{"n_layer": 9, "n_experts": 256, "router_score": "sigmoid", "normalize_top_k": false, "norm_eps": 1e-06, "tie_embeddings": false, "seq_len": 512, "steps": 8008, "dataset": "wikipedia_en"}
Below are experts of layer 4 (counted from 0) of a mixture-of-experts language model. Rows are named router (the router's row for the expert), gate (a neuron's input weights, with its number), up (a neuron's input weights, with its number), down (a neuron's output weights, with its number) and show model dimensions 0-191. Each number is 500 + 50 x the weight over its row's rms, rounded and kept within 0 to 999. Numbers have three digits each.
After each expert's rows: a language model's description of what the expert responds to; "gets" lists some tokens that make up at least twice as much of what it gets as of all text. This comes from a sample of Wikipedia text that the model never trained on. Tokens count by the router's weight.

# expert 60
router:487448477481411498569486520471555476542513502551520511475559470487465440476484465429495561532525482420517455380537583496502563520491502337512530457526470537526414533451548496508601517499544476434474573491518497466518523528499544501507441406475463508487423463507544502470530491692466604580478471447403573520511616586414533493472512596460542501567515531459406520431569521462527395443393507501469559484502470534493522560496464542533496476587542545484417492518510516520451471492461551479519525448555507517515536405534501474452557489544518350512529451637510473520521472486486526444
gate0:515408497509535437523527520585551457428465603501499415555549476457555531536471482427591573443501523504467480488441445369548526547579534441504449501400471407503483494451430499440497623449514535550423498439467525369520441535494516518514473528545561589509473441531458472457489474510544566481410614503476562577567439516444380444500551504555501482572452474525455549486508505517470472471421505507497435501518485532492483591524470567595515470428496466535491467483504554570468493511509547516432510467508513395537498505545466510511555413636488646492486482586484476482452491513453540513
up0:466471475492536480488460472540474465438532530446537548568504550397515536513530443570513577528455461412487484463500508434462585488525479500537484472546458555562483515542460564470611567373476523440505589501472556526408459423481612540553478415432472472453555499459531547493394518452480484463571408442566499551497523501498506512502529462467473592506603442502503508516489449360560468507493467558570481421484525475548501433440552541603498515553501452536453449539517527512442523559491475588569500577457509505511503476464491398516575480529529592559514559508557428479550411640504575562
down0:594561537494447528494447506492522549474465512586451604572612513518496522435479405497515503420436418575476529383525424482470548533463498534540552495408488422462395541527487453584559528510514470420540449531548537568533473547543527493567458492518554564542472458389555441406549523557531630528519384529589487534495561488511445427492511483434373570456540483516516561432485520486452511559505495485527507457541538446490443616536572479521495584504560502519508466435520510500471494462483425394556481515551477493553514471437455543463534416480582519508555430469539478568491530509490489485
Pipe characters between header or row cells in wiki tables, e.g. "Result | GP", "Set 4 | Set 5", plus some colons and semicolons.
gets: " |", "|", ";", " |\n", ":", "="

# expert 37
router:489447467536434587545441497512628534518511465454432542465485499522480548454550387510608552529470472479539564440515519505487493549462474447475488446544502432533422565541408486468525518485513479495449587507556425476451489533510516572480370468454535387520450510595468486522514476468507644535441513448489489486530507506487456322554491540502536477559469590565469507424589502470541441494444577481479614554491500502472460537474513535581514533440538432486500434440545529447487475524530519508561509488614471574489517456507560581488543485630494432487516487548459590546525526438565460476
gate1:545569444428444540483472574470554554511504541515553501547552509497545329459515569525545443498525514468549514543483537425435514508545512438422510501440513450498531564526519529520498450461564473538454517491485546486492496499511506547385599476588519429406475541567499438544594465542448512442612470484468431489409440459515569530474504555414503413497499478498466566597424519503470517555430406472470466478529539541486556568458548526554586554621463534449435593484451451489514473583527410515542567496514503507578489499524388455507564456454470436541466424553575502480437442464477477543
up1:596518550502460484493436518530461481494569572525528580428563617524549445478519498468414500451433426467483522415518518447568480505518453547457541537517624453446504577541518485481491436502502491412509533392453590576491432546470513429405478495576445465520451508469582539550434493409508552443522472453495487454529407466521498518518567597483480452513544491469450574490425459485468573440464447519467453546475490587578494542407513491523515470500420457546472511510393501458477421571542462489463574506523425517486427404492437390461506424483444465487498472531553516561479563473529389431
down1:440521524373515405406471467527445422544503513597399479454408533514497479509485551441510509566520468470532431549431510470501500503504499575548479510437526575500591496582470513430473456593489517495525505476467516523475519552485465550507570531498501530521569497660405482541487476469560478466461426499451595384487452559480475485597443504531500421574524514504494471541476517521555514528515502505506532537580479554578458501513549511510533512517511461420468407523509526484524580413569544559456584431455490498546409340550512524427387490526473498521568535484401520571540467452534488580
Semicolons, pipes, commas and closing parentheses right after numbers in race results and stats tables, as in ATL 28; and 620 |.
gets: " |", ";", " |\n", ",", " ", ")"

# expert 27
router:467522478458548504497464505483481503529509523559442536487508403517480416451536471504455478469465551427616490485479537422474569459566473409541523471495471530604505559548506426437466456476533510502427499477470532523410485562543564573609448462402627514559511452557440551524503559490422607498512411469421523477435513528502465393473462537438458444533458462559528483548432479485486417494475511526436598462606430475432502544499369573539513561528501524566499542545505428545562538529539470481560473515563436622531502498454453549543504464539519486505610512482519386550443516481546488536
gate0:536466526505482508430539556558528537461527599574437487490527475505513523481442589595440532539524500441533415487573472481496504550576460445533523484459473486587457483535412456510517466447442538513477507379506514501503517492442445488534536442441503525453451432535456500493538570499505425484561463473403595460442511482366610463507476506479505485517577513531423580495414532508508435417492520490467516526481414473521480555554471467479568396565446481455445550568568481456482425567455459495539506435548524510456490639371594512549408411527549543533432460505584519443531445511435537540
up0:370465477510500487507467472490516578590503484477419528485483582500443438456496458505551450512493476516459552512439498534484569473497499517391536456573500579511538557532528528445514548517557532486523469581498406504514484434572565518428484501473514498514531529429503494531461468418468505520510582432560395622599486502586449578516500596498530516432504547525475460492585569418485543597568447445457480490513539520471578526495559530467520525436563428536523441481543579540490556554565639551454515532487521497498516453612482523483466554392494423536463615463481513475382574550494460566
down0:444557419489545518492452506498447605479498501522513454535517552499562481493543503563395504512422476478607402508391501531513562440502447469488594545532505511497470472529435594568497380557546539439537479515483594528462521526442489487529441456453489485511495560526469504393542405529459533487503529499464540516454513596468513542434553559494566489511556513485477517389552501503458425485471564558475497577471595503537568561520420504466551501534627512447456488521523506510464435637559526502492501534455507510465470600374526549464504512492357485414575571548536554443478527497526514415
Copular and main verbs right after a noun-phrase subject in descriptive text, e.g. there are, is registered, would require, supports.
gets: " was", " is", " were", " are", " be", " had"

# expert 32
router:479512475509468595421477537499581548504526450486373488399507461478487580516561467498461554534494447525516460419441474492478463533525554455501487513513565419519425532491414430481546501506441472524487542520574477556436518488538439544451518465515560386520409488545491520497507490480469604618379500545387429518460509534533466403555514490497556498608511538546529559493548474447558438427494487449516539489517395506373486508578419444582570455520479428605539434490494476502438465512576444463559504507503479520506500502498417594470510502587496453486599459571489474549583425477513501499
gate0:413466529503516429449479544575488470564493549582466514583528488405472419546527561474440510529554428568470487463506543532522468535557454473534440464538562484574414448448421487506500437423532477483482446536480542506510526569483452517398516457521582417503343555483504566412539523579423527493409503524465413490452412431511411422458546517513510512495484477512526529494532485487566452423498562460586516528546392477450436551593531425553464495441546606593500499503546505570489493598503437513481450487493438551513518531553488549401502490464518528502555520500504544561483360540500484512
up0:452524514543550487427485558505450524564511535601476478532581410494517442476533567445530575555606464576473472536439523511527476546479411510486397548485515540585463458404444465531496578431530468432505498458456561510478499407415479449540409407477514549405417447478481518450481528567484497477523489465412503475489481447485501384501555468490585521518506515498493576533598517439507528459496542468564517538581464455459498485580540465544422429424548534521523454482502485580499435501426416508590473488457575531583420530489508515512492518566447597415528487507454498563493495605411467407
down0:448437530497484472445502532524481584539507482447542437448414523590517473585457455465426465523502488522539419504458501499570490524571473524557399535453610543572500487449405602478562547501540476508528449435448513554492473469487481476563448406511510462496443488482506494474558405586405473457428508482536443474507524391579495435389502588506418514429476537494423573468500481524500479486464496345465535547553353437547464536471504509481519495458482518523450563458429471537514463520420597623541496474524475438455508481515518496549459525450467548450493492445480519535522546512617513410
Music-article tokens such as album, song, Records, table pipes in review-score tables, and "of"/"–" after critic or performer names in credits.
gets: " ", "\"", " |", " –", " album", "'s"

# expert 6
router:461461511523453555598473465463592541564466436507465513528564536514532517520467454534502507479439467501461519432558556518631479565495557411504509405613434480571446559516509370545579465441497505486555558521479520457435459546515505484492509493563484459532431580539453565592521487535564622539475531411451436505410568509526402362512527555474563469595484582529448566533519475455507419529455562522498517450526530496432522530524551545583558474457465486520564461514501464454543481538541471495515557433485494585451500465437569514483552472566476445477529482605502461592510521427472432530
gate1:501568492554475593508537509448470500603518515499481436529592523576473499481482508544481361514461534482474492476595629505590412505501584422464520436558456489525466591473502374512561485493531568474551527565516511456530469495475434477540557480500466493516489553582469546538516462539575572532447498464450425543414565459482426565441388556475529435530462493491465537493603488497471519519537557489424513381546463457527479541567554565448564515483488461435466490598431470480557469571495413526486541420412461531513541533442482517552553522499450487491512488573514445544446528412466462607
up1:467480463536442587516580513462456544570452467535518418569560542600464481505489541558439419524425546442524542523631622460547383503479604348486526472574464519506523553473496444516482483527575472440535471557517545487515458543443390473485516499490418485539564464574482538544526518514541535544479488432505379504472541433487455540459413542450529429497474480510461491507551450484474554563555529507484501382521422429573472510534510576408556535545463475411520449575489452473524519540436419514502523485405455484526500529420482513513463490485458505508529449564533449512452551467477474620
down1:540475513548443525515470446578531485560479572497571482484595446394529472460547499591521604425484551650541467501513470536514518483346518567513457436530438477479458476527459441551505389412411475528567458443430563471385494569538484411443478482612444557536659483488549470547511519561488531516467428512464516506517469485472522480490543475479432532543489532451491523482497462441458523460538582548500547562529457459500477506534512491612485502393482470452543468511562606477515500492514442503501509472526513478438626502455506452566477527495529555528507539517445394555536479565534483486
Semicolons separating items in lists, tables and clauses, e.g. anatomy terms, song titles, race codes; also digits in table rows.
gets: ";", ");", "0", "',", " with", ";\n"

# expert 13
router:510445594530564510557405548502561493480548450479424515500533472392482513536505504471522565489491492382574501545546521559449565480539546365476477473561522489513556518549473511528526484509518442521531517525513442473373440396545531540515530480492554508525425507624397503538508531489288516462513517421488450586494469437500479429535538549443538454510494477469521576542445476482515425512498541487448480550570437580433463519532537564506544520586497496564434467495549446586530487610504425525578512505501555588559530528481542586452483448603528506460490513517495451557513546555500536534
gate1:534398529554554480441535517495528499551419490372439458458468494619475499548525548507547531431524518457530445583477493538578438534557569447429548460453481505503498539553562465499480528507492479551553491528488492450472476516449518527554478510489526427431445441370546494539520481550600529466495543539591535388500552462454504448513482555535441478456484413410482522542510483458525465643554467581556408489586488429493556483559426476461562398577456486438477507420463473484467543540627506517515495516546503515488498530433487537445550367494426590473503449521551464488497501523430575548
up1:503467486499531513438551503522478501518527481488500518494543414505637564505587505455465481496496502441493445519501581361535555478496664494498495460519467507536531413526460450563373433508444510525569430528482549485557517459495554477564438448422413586449452523501450583556522487517497510558537559548462508493481457427550484431492433545502486535561483436503421513518522445422576499493480544589546502546521545465495533527506404497493467555443396536545522488485573490506572580561519638521580514497577528576541409510437491423507406489456514601505481469532483472426498558459528512591
down1:374571528417501591417511549567438407511441553502573476543507492376521500476533517471518510467420504508431500441589479465533510505479574545457459571529461518461385570527434494496424486507508523614459437550535531485488455458536527450572503507434512498587501574434502525453531491468547446427501426468429579478539539394449567537530470511457447553442536470488467541500538481498467531519500574549502384548569606533509398410557458603512505530548560481480545479496532521483548450417519443478536636492515565555532470502446490558449509439504445447447478465547550535506456541535457526509
Verb suffixes and motion or phrasal particles in narrative prose after he, to or was, such as strafed, moved, up, down, returned.
gets: "ed", "ing", " up", " out", "ated", " down"

# expert 12
router:449426555493427527600485551535580514533507430491474448519552547479512509422485438523451509409459516373535495522514627505409472502591509484549533433508464492507471594492534549537448489458437548447400590464521379470501518492550478523538470598506572400467413392483500528505469476545480556514450487506419510498487604449564491475532478513521513468611512526508544451450427557462433495466450468434479489492524484523476504669539485497507546538443453509620459480452459467500513410552483465489528529516502501470460453537548497642449576492525455425420454503534486524476537541486552494442
gate0:502557477480472461520525453461525442479412555537436417453531517516396475519538433502602479458514492380463504488526554453515471522504566446454483455456564554423563532516458500454565496482452479536525446502622617519484458513403487494513510524525598478533487503497450554405486446637465577545498481508471517550447427478556516549435498522474452447498519533476503546466451528491495519467459655493586455486536556432461544546468507606523523498515580494547549519558539547567429487370502516579543474486490438544471440567546428523621485536508496517554491540568537486424541437500560610448
up0:511489462527501456465546377579507492474436532527485521411559449615440456480449553465465494433532428485501493469502492461454520508498453522504383400549535530488494483590422529478417535560555515526452529440531419409538458545562493373514484656576475472537522554510457551569455434527518433600564482567458543558483522471557515467543566496447591533524506449467485432580602561488489556388417606516500426535531476456544538452596469461447480485537483476548489491489518507513501496462519555482398443467500537496473540476542418507484473494484499419385521477457536522524453501478553526543
down0:507516417553512451450521579533490498435474568466525564626425547520418502555525513439408536508457454539511474516539430541497583542530485460415454508454469461574468482446560444542512437515447493526555522524508454488568495522516382451533509504507445455499557429421517603475532430443536428434513561505509607402472464440454472461547463613505420541499572543521403447530426470484451453526584521486415534464497499499471422578465532544432503385471540531545567543542515549413435557528483565428464509503498452499536584452536482434470465471502553525391493482471526500509472622455538480482
Inner letter pieces of non-English names, often h, k, j or accented letters, e.g. Säv-h-ult, Sund-h-age, X-h-ixha.
gets: "h", "l", "i", " H", "j", "k"

# expert 46
router:474431463536450585528436541492607550508494465458452553452510473513513554458543389510619532532471447455542529459507519514470493527437453418467518442572491409529441555508429489481520523499555481508435590488579415511436493502505488591479377469445509422518519450607473476509495489486512608523438507487443476516575508518465471340568476549533514492542485579527491499423590508452580423496442558475472574553494495497470429531447510522550517533432528432490494433445543535447511499509528536472562509489630485584513542473531557613499533507632493417474496492540466563531544505440579463491
gate2:437548467585430491471436430474579486490493426528407556453534452491558480474488481454560523505487452453541554541518494538417543486532562518455555444510551514416489649465460425572555501422509504459431539562503422503519469495505502567544466486559527560454385549493398457609474507500375577485489450476486494570521505495427474530423456519552451546514489499513564561457499516485500392501479455438513566460484477595484393535535573486521552508536596614447536436545462544555431506402504569489522533488558493493473418567551453502529542464434498616486474469539517439462510472532561548470
up2:527551447496562490528474529503526598525465530504530515513537614460549533562452470505525471496482478468412499508470547560428497618505504577488425519479540502594459502485528549484459358520438541480566543484503474450587460585502470531562569555485527452520452453537612439541514489416491571561500516461504562424454501446592503503444489463536437503555460582497580509442449566496467443502394542501492351531525492530487504479413483467556471465464485570478525482526509523400415436499517488488513600488534567602447585563496579450457581532533477552433558501482607547468455515496536412451
down2:513559449524515397490511482572513534524524500567504457497451492531473525466507480537623521534587497548536578508523508537535437376496426584537517473474538399413622496465463489505511452553524550570413583464477484356509487528470460505543528486437568530490433509478595467535391476494494548470447504523546486578534523490548416525574512422458511408552452534359561483485452392481521463497531504499518553477494475459367559525460439456491507536538500481565525425509515519515410512467545469495402516486451431460476422486476534491549522433503493476455538422524519515551505407569544590426
Periods ending demographic census sentences, en dashes in year ranges, question marks and numbers in tables, and section words like education.
gets: "–", "9", ")", " which", "202", "201"

# expert 1
router:426492466516497470530440518514407532493564518475463500507506550434435465483502481487443552511498502524509517510507486439451448401560503428506475318504547468512516531528539482506493518474497557557500516459437477547448455514483551550536551477529520533497323469549447557623502548519342583453437515482449485537463513523426481440435443593412567478501466476455513534540460522517503458522442455505508542497499453528475523631571426475459595481521512522602489521537513439509428498534508503631550557396473484481532562506500484508422549506552498436429548497536481463543456390419595538547
gate2:402511520461518533513587552575492521398568335542530526543537549491486538537466577482507513466612468517525552495436474470575452480452478463558505537527550593538490521569449460499478487550469451602536506473548526443533348526522593547573562506551485489505435501482440469543484483597533482514606518485526414508508553478511554503515492503561549502461495473478493526554544461510531509490458483449487519453434471535533537515509551501380440483506524541613474519447580522563464483540414434537432486522532451538592524511489589530503471510576540553551484404627514597574586481482594520537
up2:547494455454454526521477478495532467476444558498448528467520477517500479461523451505503607443490507571479535499476485554443602484556460464519406408480511457502496536519507593475495651408557549423494545423505468491488490472470522519452431522492550553457519413518489525406459415435517453559402536490476528449591495423377478397516596500499558451460479552513471503500491505493537428507398522520435604557519548531565471545465558392613461510502447441537532565505465598500551475569412476429465541488500454533534494423487499571496551592438422540407524517503477467409444525551503494530
down2:520532525476446542606450482425478511455511532487458480473558537437486496489515611407479531506578548451411526539414474558503551454436468393524470458494569506542487453490470492418534435508523493574563511446451444608464532496554442520515566615479478421511528581534461458503428556495548512539542531389506524524492555518532440342440525486495493480524582460520490426484548487479462442467432546478581426479439508525475477515522434592526508518452441467487555492446475528454578551463437446439565498492434502490483499415431480456434572434437497418495448468545538607534410532559581432509
The last digit of a year or decade after its first three digits, in tables, results lists and prose, as in 199-0, 201-4, 192-0s.
gets: "0", "1", "5", "6", "8", "9"

# expert 42
router:495495578510426492518365493563501481514639515475406508545542551484540497426509546580524489465558490451479493503436580504446522452522478536539486484412508449478467418485528565482486489368516499546425568471462449479503536423504503518465505538540559504503493512531424462531547575467331608461448472522513518496527549569500485439554517536491489526522468462515543450552457503537557439578439485479543570456453472468510531555521421518546584379495521492448493530519579490534435483591568558559603566440596487587506495510530411615507475470543465454498531492524452461472501433407540539580
gate1:486579541529485460507440548578531527565594537510552391494465472457530510480553523497470507502537498536440459507562477476544597509450437553482572492542542542541489467463505526432469487453434453548434499561540540493432447564505471578560539518512447478550402557524520395439561517410504537402577483490454556421527617470504494504480509423469502496488551506543479476505608470488543458462427484504516437446547567446474425492469439524437401358509558506453428520505554456600395467444467472585582425537486557537476537472578484603556573534571481532526513529491469458475510439502478393471
up1:515438535483486545558489557577539520509556591505539446554427437436450547459571428503499440542518455505475498445479580555391480437467503503464535511488515573532540486475603531506504517424410430491573477468446568568505470534465445519549545587536520500509464511460502410526513580561453560399552509452462588496489554649447504565426525475514383522529518494574490558529506483482447527594536404482470473489512558436508538529476488540507482450522536441470447403507479542437487490503484464506507511467471511482566459459583368481513563416507550448482340489482461430538481390536488551543
down1:458495353539418496504438454536414541545514466573476435541528521465507433480476527505452499450476520455559493554464446519574499528541432567550527473437455476508520489523483575528424433558554450504429535466529506515498488509448497477464473485542444536515590482521588538523492530568505482560402559345480460394478395480478592454566416429513468538573481549372604504502588471544543486557463464493514520446570473384594514470487494535408498472491485517566454522553528537504527512432460522561500460483505450463589505549470600499530412507486494456519555540470536460417460548524503493621
The prepositions in and of, plus from, within, de, mostly in office and institution names like "District of Delaware".
gets: " in", " of", " de", " In", " within", " for"

# expert 63
router:428495482492453500548518506447487532493550403493524530419581474361493518504574478427531570433513428458524536465427547528462524501497541344503536406560514457461449477550497481517496520514563522498439570618532487502483526503584509621588500448478481485540429496479450515460461489494438503559521502473411463524506582512560446399503508535539474466639410499438443494498511435447472508492485560442380458517459515567466536582555472447429540502446457449518454515546543508567451482554499427488500484580548452563521507500426498562421551519540562457498538479580474528515468380461590457491
gate0:529434465548508555510502464480570547631458480515483515569520640493451502453450545483601497506456533531469517544458574466452611375419607496569499425495565475494426530518524513492481440464603560476437466595545555430513477519528477563603497525448505420565473534460475450541469558459483434503530524456409540504594454539566459458398432563540475499543454485570431556531474506534526541475419503517476499629507515495466444591514543561480524433542496432525606530481512543480484513437480575492505464498483511518497510457503513529453531559506482470529530541434506398553567567551432573489
up0:489490399519470490650476442520503491576492487536504454492480536530509412475474484533574501442471471471420490482539553494490591420387543538374507546562559412536528546536479528474559545507482573515454511569547499523480444557547474505633530464571440497465452573423523487398465379429472534452539502517390619496645496524460478479440563559510497450429492528588405437464584480484477494407463551474460476427458577511596520483539534485548516518510454499477531481541438491508436475557522504505527417537456525532470494516530538521531525503530501519482517536537510467528539541388409479499
down0:534407513498491569602502488589589446479513471494429566518546430477535494510496519457536413534514597530473355524466468586469437487533476399477439537446465413488450490484491510495501527465479533501410519455451488490539482421531561512486487546467461605491470459477379471425428566522375415488516523440557475548500487538474535449476478539516545479529489521409442539486652547491458580526562525416590515463577462442494497481463564530491512475516607524453537493595536455506462501481493473506610442558479395557469537498531555537525525507534443449610494508476439480483471564448472464450
Digits and number pieces in statistics tables, especially decimal places of percentages, vote shares, turnouts, and populations, e.g. 44.5, 51.3.
gets: "1", "5", "2", "3", "4", "6"

# expert 9
router:493586555471553549522477518478468488535540504544433467442516501477513406460486467453498547465466464490634541438461530438453569440555500407556501496558481521580471606488539459468550531505496482508441501520419499514446522549507553513581469429425586490598480442594409599501496545559444626522515385458413533516498585449470495410420479535460485416518446489538517495488393461519482464489494482477441567455611458512397458552525442575551501534556460486533496542529454403488564456501528482525500473534586468575528548544470435478454543502527433475519585501480504422487428511476575471565
gate0:502513578555590432383490405489472579521468499507473526506543486577588444471376570480565578435464515528524531627576521518541529526484456580525466570561530487539490539487475487506477512481455543414482520568474459589555556531576545550512422431500498541519542528547475609492517446582527576486519503472418505449463507551519474534392512535562572475474439422516521476467555445547455516439596476502544547475434582430466431486560466507518499472541474539469576482546484467512533461492398420490485481532423484644513556478484467570489566465595426499551557544535453517466534443484554462513
up0:469524462476477564499457345493441539483344489439558590553485539463513530449574511486541525491520567411528522474432497473442434450496562527513565436486510540502460423532438482459522514513524462435510503392530472562507452504448457518540550506481575470482495586500431548489495510425504511537487509448429494576432534495447414470463599507512511505478477578411384494495562495587494470385453503597454388479507529521468524510448412530550427530479506520528518463552586429528524435496553473468547561434525541477423528489461552531490543414389516572536460458571519438455398522496486536448
down0:465542499518427491488535446597649426537449452482613478498495488500574544491502546528625527510581462488529457370541501510521558548456550528399422508525441503546472503524447548505510454499510490439501488492499473523517592492475596565513419576530494462420519500495471426539514504439546456457460630453529487562504493499498522485502513478549619491607560446486510573485540496462542471557483527384475489513456518486482596603513529600575452424461422433476512413478516469463527492542407479497542553439435457500492515521503432477459523573500559509456552401576482545502561489518594499543
Auxiliary and copular verbs after a subject, especially past narrative was/were/had and the following not, e.g. was not, did not, is.
gets: " was", " is", " were", " are", " had", " be"

# expert 33
router:407535485482415572496441423449558484609567471559443492464550500455556457462447527535522468452515502460520539463440468503551484500461500481506492516463502431470465422463498593497527490453458438512389479550412519476461464425471584561487589572486568487519509468575385453553499537448484628541460536481550515580434553579456406463419540553444556515542477425459494486488478496494518530500479485435439452456461397484434528522607391572470598498572509505509507503500532495600482436545571551581561542484548506580536472553471469589503490427506470459462532481459480450531529415458513520593
gate1:488486473473499572531466512368552464613575434483526504527559561460500454545397532446483537502533470388573497515529478542521467525450496465587493410512495532468477504418473511551441541511525466508494475549540479479460454526580541606527592504536474436463459487514524488472528494507468415399563462382521527399395555448442515567543496528461478386549454499528494513528576486498490530487501431483482436471439346616455589515545490392462442435525492536548520532553506520539488440486467533479504534561485502501397513503530525476486416438465559515534558478562438478571502463398597524498
up1:496454488522494593519549408505536512613557548484508510500479448434400449476450533507457535452508529365471497593484479484462426487507502501580474453546425458576452470427504489515416559439441457394516550433515513541527507444510464514481535540561455462484532513518511451451560447578432501480534504391515458470425472455366472537456581454541521487509545483445408512499549483494461464518555500456489457464520412563552611529574496488363425397496542511484491527517438516548529484458448517383500600464448477414565541463460468503508517499481539538600489449551480505592530540420432517508
down1:489485458519496548505495617464456485405443590548497496607438503448504504498456416481578538456506535512478558444508457539499492438501457485446492534478545420518454520553421511467496509410504488467471570389561396480394462567483506584517430505501599496450463493460503566483551563461517492437511527534477518469485406478477491511479474524437560418477540523529409456494503539594541442570607507549496576508586469540481409437501611527477418543489474524500399506498482388557488431535487520473574561470556421470546431576549474451510437471454526529540603470533507402507419583528512512526
The preposition of (also on, for, about) after role or part nouns like member, chief engineer, part, reign, subject of.
gets: " of", " on", " for", ":", " with", " about"

# expert 53
router:484427449533451581536439542492606548509490466460446543442501467523514548452540389513617520532457447460552526457501521509463489525469453420472522444575492415524439554510427498484514525500561477507439589491576425513425485497507486577469368469443511421519454452606469468512498483479496618517442510494453471509572505512475469327567480536522518488547491582528481501428582498463584423496445566474476590551493502497471430522439516523546511536430529441482498435449539544449502493511530539465558512484629490582505547481518549607501544504634492419475494501545465565534547506449575470480
gate0:418457621496467465496498474489498488494460486574482494488493518474490527519513482589460523560531448473529430560552591469446520474526480608480485525545520567542541503465441465481574443478492531411405554498526493486455465508473609495541497445463599388587384505500455499441530550545425494492441535545428472490554510555483524511461500461554472475521543569504486598602455478512381433610348477527438487469485610536464512531563448455558580398489497495450534437464520485469469478427512499584460428514571526459539535554557490496441494462494467460543420492542581464408425560474537520505
up0:512479525592501446502466538544494443517483520488593490442441537558493468524554463424528500536539451488534509433407448494432521512446482549419437535533516432504499506523524442465470516458546448542487564475510496583479598480528520475397582485586573455509487445475518470518542527594488536441502442368592501451629536562502439465613495587511541503584491461481522483473461500551468527483499506539578419446389468464509581470369559402470467534514535481532508463483558518570540546517476563584494500572547527510526524450548445526583437579502471499544489405455346516491537445464479527456
down0:566578554414544491432457361620492496538509458508466526502539494424485540436505540568547470488473512456540497389477474476539474593530439503539502485487502499520440492534498454502477546438522463460495467488487450461461497493513498429432470552447404538489522517515540512521539518504471477517498481494526472539513586463597627558526462416563507538481470503508517461563579579526581503439516518477449494415558553600565448424492438585469500469524550390584537530539500529516418474473336541519475478523494510495485472606481504586446524561495530390378461439433537508527514588570438437547
Last digits of numbers and years in tables and lists, plus table pipes and "including" before itemised counts.
gets: "4", "1", "5", "2", "3", "0"

# expert 28
router:482434459538448591526437544492608545498495469460443550448503476524521552459543395512620532532468445449543524460508516512473489528448452416467529447567487414525442557508430485490517521500556479512435586488576417507434488500507489596475379466449512420513471450601484467515489492489529616518437511477449478511573504517467465333571485542532517491535485587530486490423589496463577427497447560467464582551497498498470420535444504524547515539435529429491496433448540532447508499523522536470560511485629490583514531478529559612492542509632494426484501497548468566533542501441576465489
gate2:468519496501521560498472452546518516609533377560478504497503524466519531415434511559521563459489441502493418537506465501517430450567578508504479414511621542601458529513534464452514502538519478508587476496482461541506481466495574477487438507523532521537473546479500499535514516541483638578433427619447467464468540504521495531401593555499508473572558454536522480509553484484586484542410411534459526552469499410548449527522545405548567488572508504535428573555569466492540387540556547473492554491452468500522540512601501452531442441511427457501526526633414467568500458574402503591
up2:425472410551460506536513513561463517479541539435614530551507533565457589432490457518484491506570496524524587472586508465525549543473477520587560495428530550481429482542513598421516494526461610573567474544375549549543461505486513577507477583459544612499498496508501573506551536443484615562496548590504520520533550482421442464589498462603497546521524420495532497499466625402516514513448483473553433483536536526532547447634591475572495537485485451522555439502468548419492506424574491465527506510526475414467566433452479553585490440522487472565543467516507462470475484511491434516
down2:424425487594583534522473532505528569549501624578543513522441581498459536515484543460469386495504492501578476531511508535548536465456548447532514509468487463403527548494444494554474561566499475535481554477456503450457518507449629473426531584429441541518489546433483491544500477445461451517565442449506450487400430559464486474495447447540446536540471510376573477503559367546577505447465494466466522496525571591467443542505543467441482491547444475489534513467497485440456490507546455506483501432394639390562508590522514492585514395474472457419504575514536512572559500518443461460
Pipes and spaces in league standings tables, plus year-number pieces like 199-6 and 192-0, and some mid-word suffixes.
gets: " was", "\n", " and", "200", "6", " that"

# expert 56
router:456457541414426541502413475558543498548626468564503503512561560471533533536578549505429476479449546375548500445418549451479547400498505490577563503442555459445476495524447549496485583450485477580421520435480421423528499461474537573441504556485560471585459519537478526501545540535441565554424472506464503532474529486513445428493399523453514550504441491519539524529530478518552506564471501429556507511508435473495560472618433548438589495507453449442512492483562455548443456547542503480563544432602597481566445520472472618454492429546422449492579474496458554475559445466517495603
gate1:528539520517546473561427397529427480513501474552420594576534536452587486424507499560384580482586501474505525489493573588455470468512493511523454519523545525532528523560530495574566436441519535419518499504451496586440466491522483510476446442479536528483424511528550540559444511594471456554475512493532411559553497372402481447435502472483583450483577502395569412448466421548512467494497576465507480558591518456570437502526471555475474514472470480488539599558523542529470547467479419486577560417479553516520473475462439506427544484514495525496510446503389436447506421505493347491
up1:531523491451502457573455494501509522501497551568469546519545540394542496434508497564363623566460493485572456489484532558455530452542502533564514497483474436565533523512509549518517481486581489449527494505459471588447517525433479514461493453531487533538430454515529495530455500538486499541473507486529366527579551341446427469495514441450571386461564469440553388499419529445495435560557548438528538632588469506482493489550503623504601485505514497535470593485547506499428534479463444448558571437526571476519451482453461494493588489486493521455486392514502511528473452537433388561
down1:492506548469570522511423482507474476492472531585409549461467497486564549385516494526434578470477505460597404501465466406473464485548559507501534462482561499544502451513464469558534535609556493449521583523515473443554592551516605528508498481507470432546624588482563597560539497459542407575552521459463536535462545439492474463488506437534383577502501555490506441517567473537555434441513509522515489489473464451482457429421506528448476533415491511447503545468478427469532528508518478424547482528633527434403496488462500397498464514537492576512533408521594562530534602490484380488
The prepositions "of" and "to" inside proper names and titles or after movement verbs, such as "Church of", "Colony of", "returned to".
gets: " to", " of", " de", " in", " into", " To"